Weights of a small mixture-of-experts language model, trained from scratch on English Wikipedia.
Experts: 8 experts in each of 9 layers, 128 SwiGLU neurons an expert, 2 picks a token, a sigmoid router.
Training: a variant of Adam for the experts, 6461 steps.
Below are experts of layer 6 (counted from 0) of a mixture-of-experts language model. Rows are named router (the router's row for the expert) and show model dimensions 128-191. Each number is 200 + 30 x the weight over its row's rms, rounded and kept within 0 to 999.
After each expert's rows: "mostly gets" lists some tokens that are sent to it at least half of the time. This comes from a sample of Wikipedia text that the model never trained on.

# expert 1
router,214,198,192,222,212,172,233,192,223,243,201,200,145,189,201,191,243,212,237,193,212,191,205,166,184,212,200,144,188,202,185,163,202,200,245,178,236,157,184,166,182,168,218,249,199,197,177,149,147,200,148,217,170,170,146,194,262,249,191,203,226,198,184,211
mostly gets: "\n", " |\n", ")\n", "\n\n", ".\n\n", "|"

# expert 6
router,186,199,198,178,176,189,174,183,225,257,243,178,188,180,170,202,196,206,164,180,238,177,201,236,211,231,145,159,161,243,176,175,199,161,157,210,156,250,198,184,176,157,228,157,162,205,223,204,184,232,153,210,193,204,147,211,257,169,213,256,204,196,190,193
mostly gets: " K", " John", " T", " Z", " York", "T"

# expert 3
router,182,242,180,202,202,221,220,210,222,208,222,183,172,206,216,177,212,196,199,189,210,218,231,254,150,219,216,173,147,246,197,171,196,200,205,207,187,186,163,168,150,145,152,256,187,193,229,183,163,233,145,226,172,165,161,188,265,281,140,207,170,192,217,222
mostly gets: ").", ".\n\n", " where", " about", " when", " after"

# expert 0
router,180,182,189,222,197,212,213,185,204,204,164,180,143,247,167,169,171,206,172,214,190,182,177,198,211,180,177,165,189,203,139,201,208,206,170,221,145,216,204,168,145,215,240,218,217,224,167,156,220,191,166,249,172,198,188,191,266,225,185,242,167,195,229,210
mostly gets: " In", "In", " in", " on", " during", " through"

# expert 7
router,203,237,160,193,261,205,234,152,212,221,263,155,150,187,216,161,205,183,200,198,195,182,203,197,194,180,236,190,196,216,176,169,197,221,183,173,128,200,210,199,162,178,186,203,177,211,197,236,228,254,195,222,239,191,218,181,235,186,225,217,160,171,212,219
mostly gets: "%", " R", " m", ".S", " N", " km"

# expert 5
router,178,261,179,184,183,210,170,236,209,196,191,201,212,213,195,205,258,182,195,198,247,184,217,239,189,259,210,149,169,259,203,196,155,199,193,164,175,204,224,231,189,210,206,206,221,181,191,190,242,229,191,175,196,199,167,177,185,229,195,241,208,239,201,200
mostly gets: " (", " ", "′", " $", "_{", "1"

# expert 4
router,169,252,166,214,160,177,236,199,186,200,168,154,174,222,174,185,185,184,139,202,232,226,213,183,181,214,166,211,203,246,195,190,214,172,225,209,176,138,204,218,191,198,209,222,156,233,149,202,244,242,199,183,195,197,172,199,236,195,171,230,208,161,215,226
mostly gets: " two", " one", " have", " they", " more", " part"

# expert 2
router,158,225,248,133,170,213,201,188,221,245,194,188,151,207,149,220,185,210,174,217,206,195,194,251,201,227,153,160,171,218,148,196,194,191,231,182,178,169,185,171,153,149,209,196,158,187,201,185,234,190,148,159,126,197,144,169,221,212,188,224,199,208,204,174
mostly gets: "),", " he", " American", " John", "\",", " British"